Experts of a small language model: vocabulary 5104.
Below are experts of layer 9 (counted from 0) of a mixture-of-experts language model. Rows are named router (the router's row for the expert), gate (a neuron's input weights, with its number), up (a neuron's input weights, with its number), down (a neuron's output weights, with its number) and show model dimensions 0-191. Each number is 500 + 25 x the weight over its row's rms, rounded and kept within 0 to 999. Numbers have three digits each.
After each expert's rows: "gets" lists some tokens that make up at least twice as much of what it gets as of all text; "comes before" lists some tokens at least twice as common just after its tokens as in all text. This comes from a sample of Wikipedia text that the model never trained on. Tokens count by the router's weight.

# expert 126
router:484524536516498545478490455528526486500519490481485525473485547485481520484531521515517494531497504493454463495482504533490507482539498505516457465474467448531499493502525444552519515514531505494489468509510482475490519488451472483502462468523507492479568542526528500481508509461494538459495513487514506520489460503459571507460470475506533504516504475477490519487478523511508487518475502484512501456484511493489479499531550489541527463524497483521507436480505503511486478515483517529537496494475472506492501491458497492541451487530486470530511528470483505493482466478532521522
gate0:509503469481504483489500548511478503483477455514510528502496488479472500537496498502504477477481471485509420499469503546494529479498505531533469481497497518485475485461522430533499544504502447466506538466483468519465467479505477502508521472475491485531450526453486469504466498503488499518508487463505489478520489516490462506484488466526437468488484491496509519484495490481535492511521476478491470519469510525483496480466504510510549509518512466515519468488509489567472448488516507512509515453491473500517456502482470498490469546508515520485556497524519483490512520440537518499
up0:518505505504501479496520505503519506475477464502540556523469486468470527561496522523507496470500481483504433495468500533540551486491458549496475490491501493483463491474538467537503564498506470470505535476475475514477481487487493488500520511494491497533459526449474460510485507496490506499521466472495511470562465531505459504495517484514464509514482477492525528467491510465525492520502474474520525517473527529504510490457510525532526504515509465527512504481482491519470437455516527509508516474488481492518449514499475510506473533505536483468509484540501500463538505454481513497
down0:464510514532522498514467491466505528473476502518525499481529506507463479493513497455502494495489493500505507502506483468475531507459463493495473526510476488475472471504471480560469524548506525491477509495522509518499565511516535482467495519515489493553491456490473460545473462492513500563486502519550538510491534500496520502506552477534500517504528512465475500519497516510457457484546536517510524464491538535494500524465484470496524512478454470516472509460502461494484492490429482521513504540509524496498489499502512514456471522458536503524508516471507495540513536514484463510
gate1:526499533534457517518508570513502493540534485486480500506511502499495493511506527483517520509477528513467438463503508509496502495471453496476500538489563475534482535502509524504507473494532500526488499537463496483503537470481524459494485481538569474494550458501512502500494465477496536511488519521511506515504511514538523483509555496502502535504503491460458445492498560517496526482492507498472506482507473510506532499499531487482541468508518527497533482474518482491510501490458492489496495470524511516477501447494548549516472475451505534461443497514446506503500482512514515508
up1:543495516553453523509530545535528488524538486509507483523516488472477495496526507477503496480510507513479479490519515498488512468473452508504522549481554494512481542536517524502484488488510477512473514525494521515499538481502529462532479456504546477464540493526524500523473458464501527539485520526505508521532494533537535479503524513509464534521485498468476457492509542491484540495467470468487488485497459503508547501530467499461535468510537537511545505487477474483486494501481491480488520490529522491477519455515519553491491485441513519448488497493467506529492496496518512537
down1:508535492525509541540520499490523510519484512524538495481487471524527531523492479500505502462537495452545544489479491486459516482472465488497489491518476542463548521517459526481521449517502484529496505510536530502526533521504547500495473505489500524446491510454491470536525455519533484520474485470530520451539518510480483496521509501500506456491528538493514480541574495469503508546502532493514528529530521456494475520511527511466482474489525531488476501536479495519516520528511460497472530496499524495530512484549452473486497486512546509505499515535507481500502496491469486509
gets: ".", " \"", " Species", " .", "–", " by"
comes before: " |", ":", "0", "|", " 0", "1"

# expert 100
router:493523497557490529482495515513513499505562513485445540514498543491502501472535499517530532543476494506449461527459468547460509493528506502482502512488478475535525510526516495516536521497514508471469467509488456461536514502497482485501478503521536511490524507508507538478508499489496533488480491499529533484456499500497549502480465437524522485490466502453479497526493531545495501483500506533491477468509514523459471486532511514549547497518529467526513452475496455476529489483484508529492462464498460505493492502459520492539486496485507509512495492457514537451503499500487504540
gate0:521453494489484498506470481512494487505465522522558501498504456513489502489479498475518488450487494514534475535533497470525497523501494499513540507467532497484508450455515523484475507513452496532530546485498500493527528498490509469529511510464476498480469520525482507498515483512496524533467519529521487532490500473508539508506524568479479465491548515499524476511484485493533514491535531485521521534457517500489490494509496515493499517453497484469482565529537535458451470500501509480499520540476451516516542452507493528470515523494498534486484533544465462555514522499462506507
up0:479510506509534469477484482477478483480547489437469494456512528472482483508474511549503535558515526494488476467520519488510531482467540482469444501505470464458494542506548474527535478471526543479519469530479471485490515476460474500474467480544522511522518484522489485504519514453511474470493524467509483478515491504497511481496468442482524543515496493489505478482488498486467482489484494468490485508541506513531495501512515462530490524523482498532526488463456518530516500531509494532529474507483561537502471526502521485502463482537495481492499487507490505490444494477537500486
down0:499496529527466519479495479492515534490516494564473529562567505530511476535437518495495518484497541538512505481500487533531477503514516462461553543505500509518513494504502485520494554527466505459523477494475523485519493502511530490507509507479531495538500455537497526511526521528480535434467489523507505485483522510559495494469493489533524521500515433462539527490492513522487504502479505488499502499503484492471496490536431514485476492489509491471504483503469488481466485490475445498491487542497500516517484525500458539512533495511502504460514491509494505499529542519476490469
gate1:432538481491488504493494492543513493517489485510495505480531526499508506525508518503527474521503544503509503500494524504489489515529527505504518472496511498531504488520493460507478493446508478495570487482457526537484622493490518513507500491466503501500455470543450516496536520517490514507563512488510504522496525511481496526528455502490517468491478483477540506471506506528544528544490556504525468527533496494514520512501532510500522468457505511489488515486544502494488485479492501468479523487522517492504515486489478513508504550521492468481489502530565519505531466523519468539
up1:453512475503491524519482505554519481501496477524492511488537513519540496547522522482521471512508519504490522531484520514477476522517508522488522453508528522546501479515465452484468490448501505518533514472449536515481580510518548519512505498468505487476462464530472512498538522530481518510553486483529520523476550514493493525513472519500494479471489513487510522503514497542540544544489542498510476531535464485514529493498530509489515462466519524488493502491531493491495515492504482458458488508507540478512539482489481511494525510492482504469507512515562522533522487535513452527
down1:521504521474545475527489506482499508479455500470521504512473498486479488454497481538516484479443514463510505459471528474553467503465502473481524463499486599499513531480505526445471531505516500502476475546494525470503448524507504474506500510498512487506486486492523506488485518543450497500463505518488495492501486480535502527451568484531463484483495512507491501468510505483501465483534472491516508547468489499489534494484512499506470456538518488553523540497519482479519452487460485547493554517517494495478490508524483526500497513481490492540492476528471501504477496492490494516
gets: ".", "\n", "==", "|", ".\"", ","
comes before: "\n", " The", "==", " In", "The", " He"

# expert 7
router:496476544505497491487485501468467495514563495486421526460495517555494458470526496509539534535497513511505477511510488552489532481523508457493486503495495426522528525518488482487549494495522504455443470504512454495519467514484511466482473467555512486482524517494520498480494468453486517461486510457515484504483468521482532450477513465500527478507491508466491499502502491529511492485511490503480449480502491529490478476527514518491505530501483475523539487510493471476520507506469486522541491454476471506456504479496528510499465484496486534505457507508479464490465498478486513528
gate0:485483523482513479514510508465515511511485508526518518466517492482446526534455499486490460511492478514476466486516500507511482516473474482508515470511491490495512519497482495491493507522544529508527493532528495470523488511516547501454503511511476483502506462472478482465503460499466470524454562537491500524512523477475483435518467534492482482454503518513501456476519512514511472498491520496532499482542514490538523520521521513521476458507502480502509494497504504501540527472508480522482419502480505526523440504459506504480540460482538499545535478532488520451544535531439489503
up0:524530504505544492452465485532532521494516455501511506452489515478493516536456520422499500515483508500488480508497490467576479523467496495470539488488512483502486517500523496504544512454482544539522486469477486477476501513515503489482536481524525471537509506484463489529485474505503538498494504481470502542530501502530521489481506518501492555514518504522497530447496537498488449446518516547533546469478511471508484524502493487479484464517518502524498477481478474499505495509495471497489526485513464510554490482501484465536529454532475503512511492479496477520519526536469449511
down0:485549492490477507490508526493516478501487495549445483476477493471463471525480501471498522509544490500483499474540476531480476509469548479488524508496501456460508501490527549543519460533531527458510485466480513500533495495534517478496546510480502500489497513479467490505539505496501473525456536484471493540466480488509465516535523522501504529538533528536522477484527521499557503549491511528519504482531487477488514510510554482501525505521496486502479485479534518530526521453480521458547521469460457496495503504472491532509491488456523524500475549487497523485544524481474503478
gate1:521497484505512527522501515505468506535521496506456488484535475537489506478509481504481500489520478494505521455498540549474486494524478482502503487471483516500504484508498471474508485531502481540457521503518490480495466519525515521492463503502496474488533510464464482533466475439528493488499533524467501507485437482483519471473540505553481543544444503494486502513501480494516466496517464521543501491452483471476458541479506503530516499517462545473516505519476499521521473493527505542501463424473521454497474442517465504470508467513497458460502488477486475478489480493486496517
up1:481514501461485505489524490524519521490474509516524505512518539468501486499488514496517502522465514480505481484483518420561498540451513554523477484527529464473500494552481495525471509518506509518519496538492544500529504506483484488482443553478493522473441491490475524507491484526524510499499479497471514492494521523496536485480484529475463500492555513513524502525486508517496543497547505522497465475502532492513492487463520518476493529463530460513455495552481552529490542510466461485478476522480516538518512521515479459525549538521511493517538522503476494496517487481467499501
down1:487500501519479538491514497483482493505505483528467509557497481509512492488500521518477528512502522489528511519548491513462495510537512486491519505480507545477520499529482512442488478490516515497528505495513495523457496516475498523507446513487590476472493466482521519475514482501504507486511515470504467517461563503492506486530494504509476507541459487497499481441494519488483464487527498511479488518519494478543512507529476499530527516490561536552488446529518475543560507568505491488478506465520503497497447506483488478487505473495539547544496479470464517474503533467506497498
gets: "is", "ist", "ers", "s", "er", "um"
comes before: " of", ",", ".", ":", " in", " and"

# expert 80
router:463501524477522516510493516484498487502537520498457538456491504500523500482508519534529514518504505521506497500482465526446534471516548478470455510509519518500466549500499499551546489489486488489473455495448474461527523465460484470498471455533487496499514482521501495461521494463482490483501508485482506512498465510490505475481463441503535509500523480457499495529479521540484492482509496515476481452485512529487468492542500465538516488527489479524511431461484489477471498486455508513532501479470488562525495486480542494531475484529488505518494545510518534466472498483468497521
gate0:516479466528518501525495483481524494510514510506511533530480476514507534510483499480517449494508507506482471491464506505504477519534497470485508510510492506496477502519478460555484466497493475507568471488502505508499475491485518507472492504475542490466494492492514466497471443473519514527475528514523536487509485494482527436472511533509469559482501538493531488554464534463513506493500493450507517510507486453500527546537498531490518453487505480490514525458484516495494475470502482538462481468529500459507518467520447505501508539561495497481503492514534534511475491465552485561
up0:469476481476505502503540517525499516545538493476506516504512510501529487493465534511519471487495440500502493479492482528536519503556424487475442486529532504502500480493512493486434552508471510478495497472493543521503498490481496437491516540487482465507517507515507493476491505500532518492500529542484480497519566514546540478489502526475465513458524504524478491510451490469515513480472519527489438489473507522508486498470496541523528525489497518495485531494484471516513497514499496493458523481550489501463470469508508487468466513503532498528522548454501494495485530509490534525
down0:522508485537491482444537561462505436491503468482502459505514508525458517498474496472489505515462476467495512505511541472506526505532520537500511526485501459517477476498543542489516544510547494526480457518493522508504517519515494526466481500456491472535490511453475489530501504529515509536504518503515485440488463466484515535482523497525512522457498464525497484500479519480576536492495502502462509465521491522504508510481499484493491503471476485492477535503513503503529489500500510508513475526542535525470488508530519461485466483538493543525519453498499507541513507533508471451
gate1:469498514496505487490505511491492527576515498484484497544514506481469480514490528519499493523527486514494515496538488473514503481496447459505499495536511501548482535487549500521489497547478538528468496525456515537531522565519504500501531490536513507495530498512492536459486504480472460510510462462483485498504512502474504529467533549500478491506490461468500521512503493556467481515467504475521532454495493543520506467515499539494504495497524489532529492532472512507493491524559499445456494495492481548470484462491489520488550524479491501511513521493440494497483549494471508467
up1:515489476518492508517484488527487457433532507500531512511461521462523479483529469468491478481474526469496498507498472508491450504519505537530517528478488491494525512529487502494529501493528468515540470518551483469483525478498503505491451484480459460538519490573481473506483514505489493475490522550498451529488469500490505487516475447511509519486516550527503457487515486467530538497530512495473519508515488501477509540498501475445516489469513516485490487478524509446496541492501512481509493501487502493502544550533539488486457461510489489467496495459545508480542479496552522502
down1:489518508510467461475454470511503477488468522478526532476511503524497530451538540477534526526507510493445510518535487542502440481491497476462506467468486415513492496509457479483508463479513468504525493494530487474490515515470495477503511506500467527505513546538518553461492509491509488501499508523482494522504527461495477468485523548515478510541515511509466472502531494507485500478511529544525492534486490486533481476517453538501529551480485477503508514440514476507554506471475457509489514539467477508489500523506505481481506493517486509498432504517502490504461495505502504500
gets: " in", " for", " on", " from", " at", " during"
comes before: " the", " a", " his", " its", " their", " an"

# expert 135
router:487532524510507510496487472494497469520534494473481503466497506512464490484519488489531558529520500508452480484474486547468509493519502459505462486497499417493484508522516450575504523488523514502462473544495454462492475516488452476455477485501513488494543516489502498462520482463473525481472512500499539476522482548489535479461470500493526511516515495461511494479497545519490489473504491516494490471515501489471523486528560512540526498510481462534495481490504495448468490477505519516524477487492479489470494494511531497558492472529502461520477552495513509474475499521473499519
gate0:490475488504497530506456471495500494534515493486480531489443541516495521506481485526495481481507509554494524473547490523533504485512509543490506496465479530562490516503521474548475524527488493486488522497522497506511484505494457496498502488519525519482553489494482513483504435440488458484512501493482537493525509462499546474454523486470517523471466519486444522520441517530479499493508515512513482496492537510492509499530551467497531495537515481517474545517507492475493504466491472482443537503522493485466514486508474482562504480462513460479492495479496458529468492461489528511
up0:505501471484486562518479479523506506528513512515481512511447512531505500484501492501478474476530492513491485475559472508547483496512482504529496485506488548540468518524510511513475559500488494503475521507520480496494487536520464485498493508528528487483555486504491538475523450472506474486513495502502522464559488496463578472458493498481455509457476530475437516524493522523494489491504513529514500505498538497473555500540564501492517505514518492484462518526508498476485519500504474480456529514534501493472539478508464471564517470493507477458509518478513490520478513483489515509
down0:498472459508489511517489476465524488470509474475460498512518465474531472544499472481522517468509471485493502532513528464514487441506504485502477515490497466471529497539454553484504547523523519488532507532495552477520529476536485507499512505510514542486488467486499494508481530499494511470497506459502466494432488493523464527534501512477497509499493445520493526490483533503526533491495530508496503451458466499491555507523484502497506496500519511511513555523482495527501525502557482528496543482494489489496501522478516525499489480556468437525446471498440526493502499472505522482
gate1:508570567501508476484522517470484507502458458507505480502490487484505536504521512476488538523513497543557518517523527566460508484506517492504563505534472550491503515506493506445477477490502465510489495522506495491508499515530520481536472435503440482490523490499512471501446510493515523499494509521475435526497524469462520503500540507526518519521466490489487472490523518493496530538500495561478497491480466488497520468494495504504530493503495532484492536506486498490502494506453464486468465453496487481438496490506563512488506489481505465469497486512496481517491498489484492517
up1:477465441481522526499491491532509488499494539506463490493508505515514494474506499522545453500489473473462513470525486445506463502510508533450465498472503497473455488482454523537498487517465505496479520483492539484517502470484516524476522517500536537487482493487496482470535494525507449476509465530511518437482496491526479490465482467458475495493492506531509502520478484496476483450490510478437521513509497498500483512488502493491488507472490449518531463534503480550509519453511537510496539538509532498493512567455477483488484546443510499531488491511520525511466516511502495464
down1:507456549489491496530470485512481521460499522509509494524522473483451490479488538521521493504506483478537505509537498518498466523504502490508539461521479509534528479464534508524522495540487519537497533500497503545464491525523473498502495485497489464483557503513521493488472479527503534523445543540474485541512483477468509536458504505503488480498477531547535455545523494512470489482533493474513499515505484477459492455530468506474490518479515537580525501514509515499474480534519500468514468482488465475476511495479491483484513477470489502465513576463505526516519493517485516477
gets: " 0", "4", " 2", "5", " 3", " 9"
comes before: " |", ".", "%", "–", "′", "9"

# expert 57
router:456513515497516481467517492485531518526494526465459559468492526506514487462508507518498538544469482528501467511481488540480500482514510486474489468485513483519494530507512504542539484472513489511469478522498462472502523507466466475462458458524508489479525504510521520454506475485517524498453527472449481487470471509497529458506478474495516465532520509458473457509506509529516484498515491526495480482503518495456464482544493513522522509526481467506538448466506501518480504494492496565551511468456463523454510521480519488537444460500488510517512530492523519477492521504495519512
gate0:475514518525530483468545523528546547478522474504502505516484529495493481500491506514532481507521496556498450519498510481491472494508489521450570491519535494550520523495484511459512476538468486498499514499456528522511529552533510486426477489473503434533513474491506515445539476516488476493496508535475490501475512553475502455496529512488464456459536528467539499525491497529521493502483495552469491520460489517497498482494515499502488460498492527479550496508483486555498514513497494481471501461494509490462496468504490479473515487516500504530496492506513519504469513519485519513
up0:501460496505480475545526486471479517539520469478481511541521472501510546508457512509509516454464469509507512471479505512506505463513509509518500499524549489444514495494578498522480515461517503518508448518512510496496533491492530530528505504541517532473455512471578492548494515523517506496513510515511510505534459475504493508485473508509543512538473494505517510444511492482519510506510516504513499499482489463561484498449486506482472529485513450539434469484505506470505467499512520545525510527514521501538498489485468525482530509459487495500482506499473485483501471543488535503
down0:525491516519483490554480508486489542482502477495485496508544485497545466523479456499530467526510470499505483531466490480502503491533466486533507521504508382471495498555493457579482491485514481511498484502504521482451470494500474517532467527528503497537462514524509441479476459517490476519520482507520504531544534507515475488480501526479524458511490476498496510501469499517522534504499478509478467477440536511507524473498546497501521518527503519496511511512525499467485478476526524472495488481490495503475514477525487494534498504529525463531480464490514503486459488486497472496
gate1:494497473514507515504486510490521485596501487521436497506512515491480509504523513523489540509466500539500541485528481492439520473507466497513524515578502527503499511512515503535512484504474466551500491538480543501506468526500499498506532519504566487476509494499529484484476495545493463511484447487500468545502441495467475527478525534506489485494479516459489528482525479538460480502504454517504504487504486488523471440503461503500521476548500506531517487528507515484475464523531500474519497489513494528477486479507473498506546510464518514536523507531491493521515505541499493481
up1:458511469511482489533535532487507480505522474528458502506515481505487502509489494534484480540524505515468511498466530438476488493487506491515492509545495510485491550475509487460469482462464518524480513465493543540503504510475483480521496468472550481493524495435524536471491535501489472492518498524502525503503514516450469549487461496477548499475533474444517528507535535523493516512452492490512511497479550519518516466489490474521476510525458536518518478539489506533514459507525479480479508507514490499489518438499507491503525528482528527468490533484504525499458547484472526485
down1:516488487457481475535486529510508487489555517519483470508464520498475511545493498458455504483553472497527490484537515503510568512520470500548551488499513519471522474470498466550472475506474480490495492528453517491520482546516508499476496501540527506511511521474475526512495436477504521498476526503492549496514478516512503495480503494486495504478498553474541517468464509548509511509510508461492520491504546510449497480449552475515528486483531538527467468505485478471481465511490484509534536510543507498501448475498486486492512507473526486504528470463480488508508481476488474504
gets: " at", " in", " of", " on", " to", ":"
comes before: " the", " a", " B", " New", " L", " T"

# expert 97
router:498505512541484517488490497486475463486564475491500519465522494525515470485515486542486533552494520486471494512488464568469533504521522480473454512476457457546498516507484465512543511474497481503467495497450479478517483501467489477478467456548507487490518528548499523460518513455502482488464517497466522504481500507467516475460489446525501491484537500464489498477483494518485507463479501526508453483490512489474478488512519526531507499555476499528522483467508454468501514474503496510541494481458475523524492534482524534519447470512505503539473498480481473502476514486518492492
gate0:482527529505517459482483480519448516505519505488511525495491519503515477445494498472497503496495498514495464489478493456500480523502494483497531523493501507512515535477571519486497528508521524489478490519453514549525540502518503503488499497534481466515537529539487482514491475538477495500520536519492476479472422533493502479433518500497516557552483517554505515485498493502446487511503506527460522457483497494491469513482491496469532471499552434499500507500467487518499520501512510484465489506547512503484495536553517531481513466476467495528487522431492517511506505484488533518
up0:515467477493504523487539496487524507518483523505479505475481497497475557503522495536512495491476479480494517507536541524526518470482513515505478477516527482484484486529472520515483476462483492510541502496532495472491512492500504449523484499466526536460497493452509513492529556457512519495497452473515496513511568457513491498550459508493500486439506459473464480518515527484574519512503497476526480524519519512521530477509532478515484556494447535508517487525522548518494507490485510516537499525483485491483524480480468455516478538531547488481540504541512490475457493515516484495
down0:476515542509509456539550503475495505506499493456493525476505501480486494542507514516563466475515455532486505466501520479530523518555492482508491493498501407534504482500494480548497531522558513513486496497531522519506479540494501509525484506486509508495504520492462526493483482522408521479517525493482506520519538475494482494459523522509492493485510435517521466518505506526459506493505527488481497495456550499508516501513496500510513479501478511524479516521489530501488508515513509492517490498443497516503531498551492511548443473520479452558491521511503483496491478493525513524
gate1:504469489461519446483555502494478499506492501470495527494515562522509517477482491524502513450493509513464458481480516473495468491505503489498487486461490504490507497509527527486521487474504542469525492515474511487484503518490522429480450480524505498514435496475520501492505489515512491521508519505484509494461482494486485478465482515504548504514516489459476514474451522505492500467466576500491508451483491535569502466528512490488495469501461484500509464514473468557515525476529537498518519514481519486509521486502487530460509493496510506518451493461505505487407490471491488498
up1:501482457465505467487548518509472510494515485484499521486519561517536515495477486517493472458501492503461482491484507486496464503495506488503488490447471514491502495511520498471523486483496517453529491497482519489472502515494524448464478472527491485526424483489518513472508492520479485525514499523477517504430512490483479500481454500505529523512526494495498525492465530495512508460468555494504484450511478536556512490528525521456504483509455503477499470520459450548524530487529518488509534500464510474518516485490485533458511473496510506518463485461525500506420490462481475486
down1:491481504525436455519448505531529526520517499513501499488504519476531525530504481513484494497526520520497521495515501494501475476490509573543523505526498476486512490481546534495503487496529470552536524512513519502495511497477511472536525471453481507486531522458483519526501519542515485512515476514486472477458473504496540481493546425482544508496527516466489505550513495477510527519553468516518495499479480494480506525516519481481532533508509514489499493505511454526495484505500520527454533477498530471546457526533470493458504477444509475489506488488482498542533504524546489514
gets: ".", "==", " ==", "===", " st", ")."
comes before: "\n", " The", " He", " In", " It", " This"

# expert 27
router:511497536489496523466501496504498471493523495460492503485535510495491522464520482531480554549494543503486483471471481524491537490530530480481460519517498473514517526511507461504498478473520506512477486509463466464532510522472461453456507473535500519484551537515508525478501465476505492513494542503471526497477475520470543502482484434522516485498541525410498525490497485538479503488457501519473465496500511516467483487553521481558515510522497469499520459486496463492521463489487524512526464456482478543522500512502518511486479494525493498512448486482485471492485486484485510479
gate0:516469498502485495535515529504497464476469518508489467513527450461485481543474479499471542537526444514529506516501475516528475483472550473497477501520447518483524485477534483491496480468486563499477543501478531523468510531479502525532510548509490491486490508510517505512501484484495496515486512496482546476504476507501500512545479496503483475491502509465545533511531470516547510498482485438508528501541471496483514496550471494528455508519513505523484537530486491512516443519513515533524495453506490534514531529497505506482534526489504506519511503543430478494542531512471478470
up0:498468501526480498456457512536502495526508460534457499513487489492500495557519500517505516503508531526468495502538497496468479476456516460517524488546468504532498508488473487517445496524471460522469513500488553548493488501525512505545525507506478477468482496491485547508518505522546524509508450478529508506500540429489497554508536553465485506456473486531481506536465519527523471503501516491499484525509493511484514447529517500504511524501526444530478528490544481530490529517503512497484499525518528499499504486489494514521496491488489465532518484491483532515463520571494504517
down0:479515515474483492456510516520483487479492512498473531514512520496486517512524482502401506484479512461481491468463508510482459519556499524495512504518516539508475521508478504441518515492476476480550513493486469459502494503520527484486496521502482539464521515479521503513480524543527502523512521549543478513477493547497519468524491491482502512501467505460517513468529499458527496529517524525498513524500465467450464534469519513560516508529535504514511506495545506544504526476488523550536479460517534492498501535460524532495501499536505507452511505479466513526518504474494475474
gate1:515453497527483535491490530536513477496485504519515461525526478501523487504489510545493531495496516487526508516492496486452503483480520507519462467489471513508523462451495492489532424501478530541548529504504492459511479492461503486481528544532484478523470526512519481498483514507452505550458453512512524515527491489474480537503467475509528519465527487507477502481508476536486498474504495491512485512525486548492530525503472523562486494510486483476467528496486561479553476545513498526548502484507531508520504490517515518467460512505540531502509472539509488540506503528482460471
up1:478511462444530500509568459499495529488518502491511537532483509498487494447491496487500442502519462532456522546525514492529492497535500504509553497483505487487491540468530513499482498538518480468494475483536505526490495521523499471505477500480505529451571522484553503493480496462550495503530521519476470487497541506487506476472508517491497461504496500527502512505454489480527516493471503496521490462504489447529483499483511486468531505509472498496486435540513504544489496498505489461509469534480482551519508476492437471474515489474477486506538523485491487497468497509545513507
down1:528503505537506460506461506526519499548479514499499490500482498527499502553500494503563520528476505521505474493528516484519516522478526506504458530514539539503461500477485567531538540471486498482507474516521528491509517529507483479506504513510498538492476497504393524503531496513508519455510483468503471500528514520515538524484510494488489462483477451532517515507503512498500516481546534488487504500456516493505511479496506488514522522488512477518527515496501509534531467512507504462465485501484477444492506495533497508523536596506536534520497516503511553493514510498530495546
gets: ".", ").", "\".", "\"", ".\"", "|"
comes before: "\n", " The", " He", " In", " It", " She"

# expert 32
router:467532514504488510498495487512503487542551523472467505465507487486506489487530510543525549539488519511498465487511514548486524464519513487474448520462474472523490543476495509546512527521481483490470494534465483500498502454480476452515458465506539551499554517522516516484485513446485529492493550469481459456497476499494531498492476474477530494497514492438473493514484543515515489494500512485489482473518511482472472480503501495546519477509506461513538487484497495502487517473488519530545497463507484538516489521465541514515445477482497493491498538515496523441501517521503534501
gate0:480511538503515508499468512437476518534513497530524485513493501478463501458496541543530500524525468501522513503507454508483511470493476445461506515520466498480479500490498468495518524546498468482475507511479518543502538519492528526544454470459485454503506523462531482482487507522469521484474512505474480474491467526480488485507530524518496519529514497527469494521537492469510497461508453447509528441510488492521466503496461505501529472463516488517495525542492489517446516506492499526510486523474509533498505460445519510504523471516557470498532547521470489486513490517505534526
up0:526476468515506480505471497473474477511545474507499456518501490457487475512547463521538456475535499464512486508506496545475475491479489489494515506500494487465512520523483519474527549551488437454481480499525486514496549489520510554505470458491467469511459506505485494499470495496489510465446500516513494483496472542505537545505481522507516512482562474516475531511513523468556503511512490500512519482509491480484501551468501503516511509493494497506470541527471479459499553489489503522499472472503527481513443518475539485537488478530500488479511525500495505492479446460514522528
down0:504501530464496505473533498491558504475544494500499498481525487504494506495499487484562529529525513512509520520538499555496484528496511486518468446507470505495474513479501519464481525465517493527505502512528506487510495496543524526541522515511488517427509511485532557525495506494506476527513462518526489517466486446503486460514507494476481464512490492481500487528569470515457528529546454499499518524496512431471518475522473501492489519481504540510501477510528500511512514505491541517455488489480469441478556501476498501485493489463516517523509525534500552495472523504529518521
gate1:496506506512512503467498505519536489468463527522472522466462496490499512510493508475483556501500468507485496486482521542431505480476509455480500489502449514526498554504495519508493497435519508527451499514439519509498493529540478534512490452513487511480494496485548498510502507484482528467522500485508469483536476485534529466494495457505507492501455520521532515485491505542474530526500530502496460559460527489492478482512474478555505502529515446532497510511447499516505477514500501496485515475484498505534443555456543523495530462468504534518494500506531517482491501507485494504
up1:484508508493521504511484513563527495468484482517481510488485487486499488520486512459480515502519477538509474477490505558471472459508473465474508492508501522511479558496499559497461518461495463505456507499485505516500524543524508514473496449521502479486505475477514494511502510494510534463512518481503479487559460498529562489516491495501491514499458539545539498484492520539464519544529540512516488564461533483471486469490488513542499478526516480502463539497462505505511505485503502517455509474505491498506437554465539532516531453474499527495509512500512524499494515537491516522
down1:483492481471521500541541485514522530513467492575517515479515511501490481506504492490483523545528477530487519487530531511482474490463507496506539515464469649496481507487495520470553491499492524502509493499539484539481481487514479458477499519501524502508511527515504466487506493527509496539512503483511509480489522484534490531503517498507484501536496474496493552486497497513492458503521505494529508539463466475468521479512477500492479525538467501485552484493536529480517518508492462492493528486494482478508479514451529477514544467477530524499534512499494525509532541484493497501
gets: " in", " with", " from", " on", " of", " by"
comes before: " the", " a", ":", " his", " an", " their"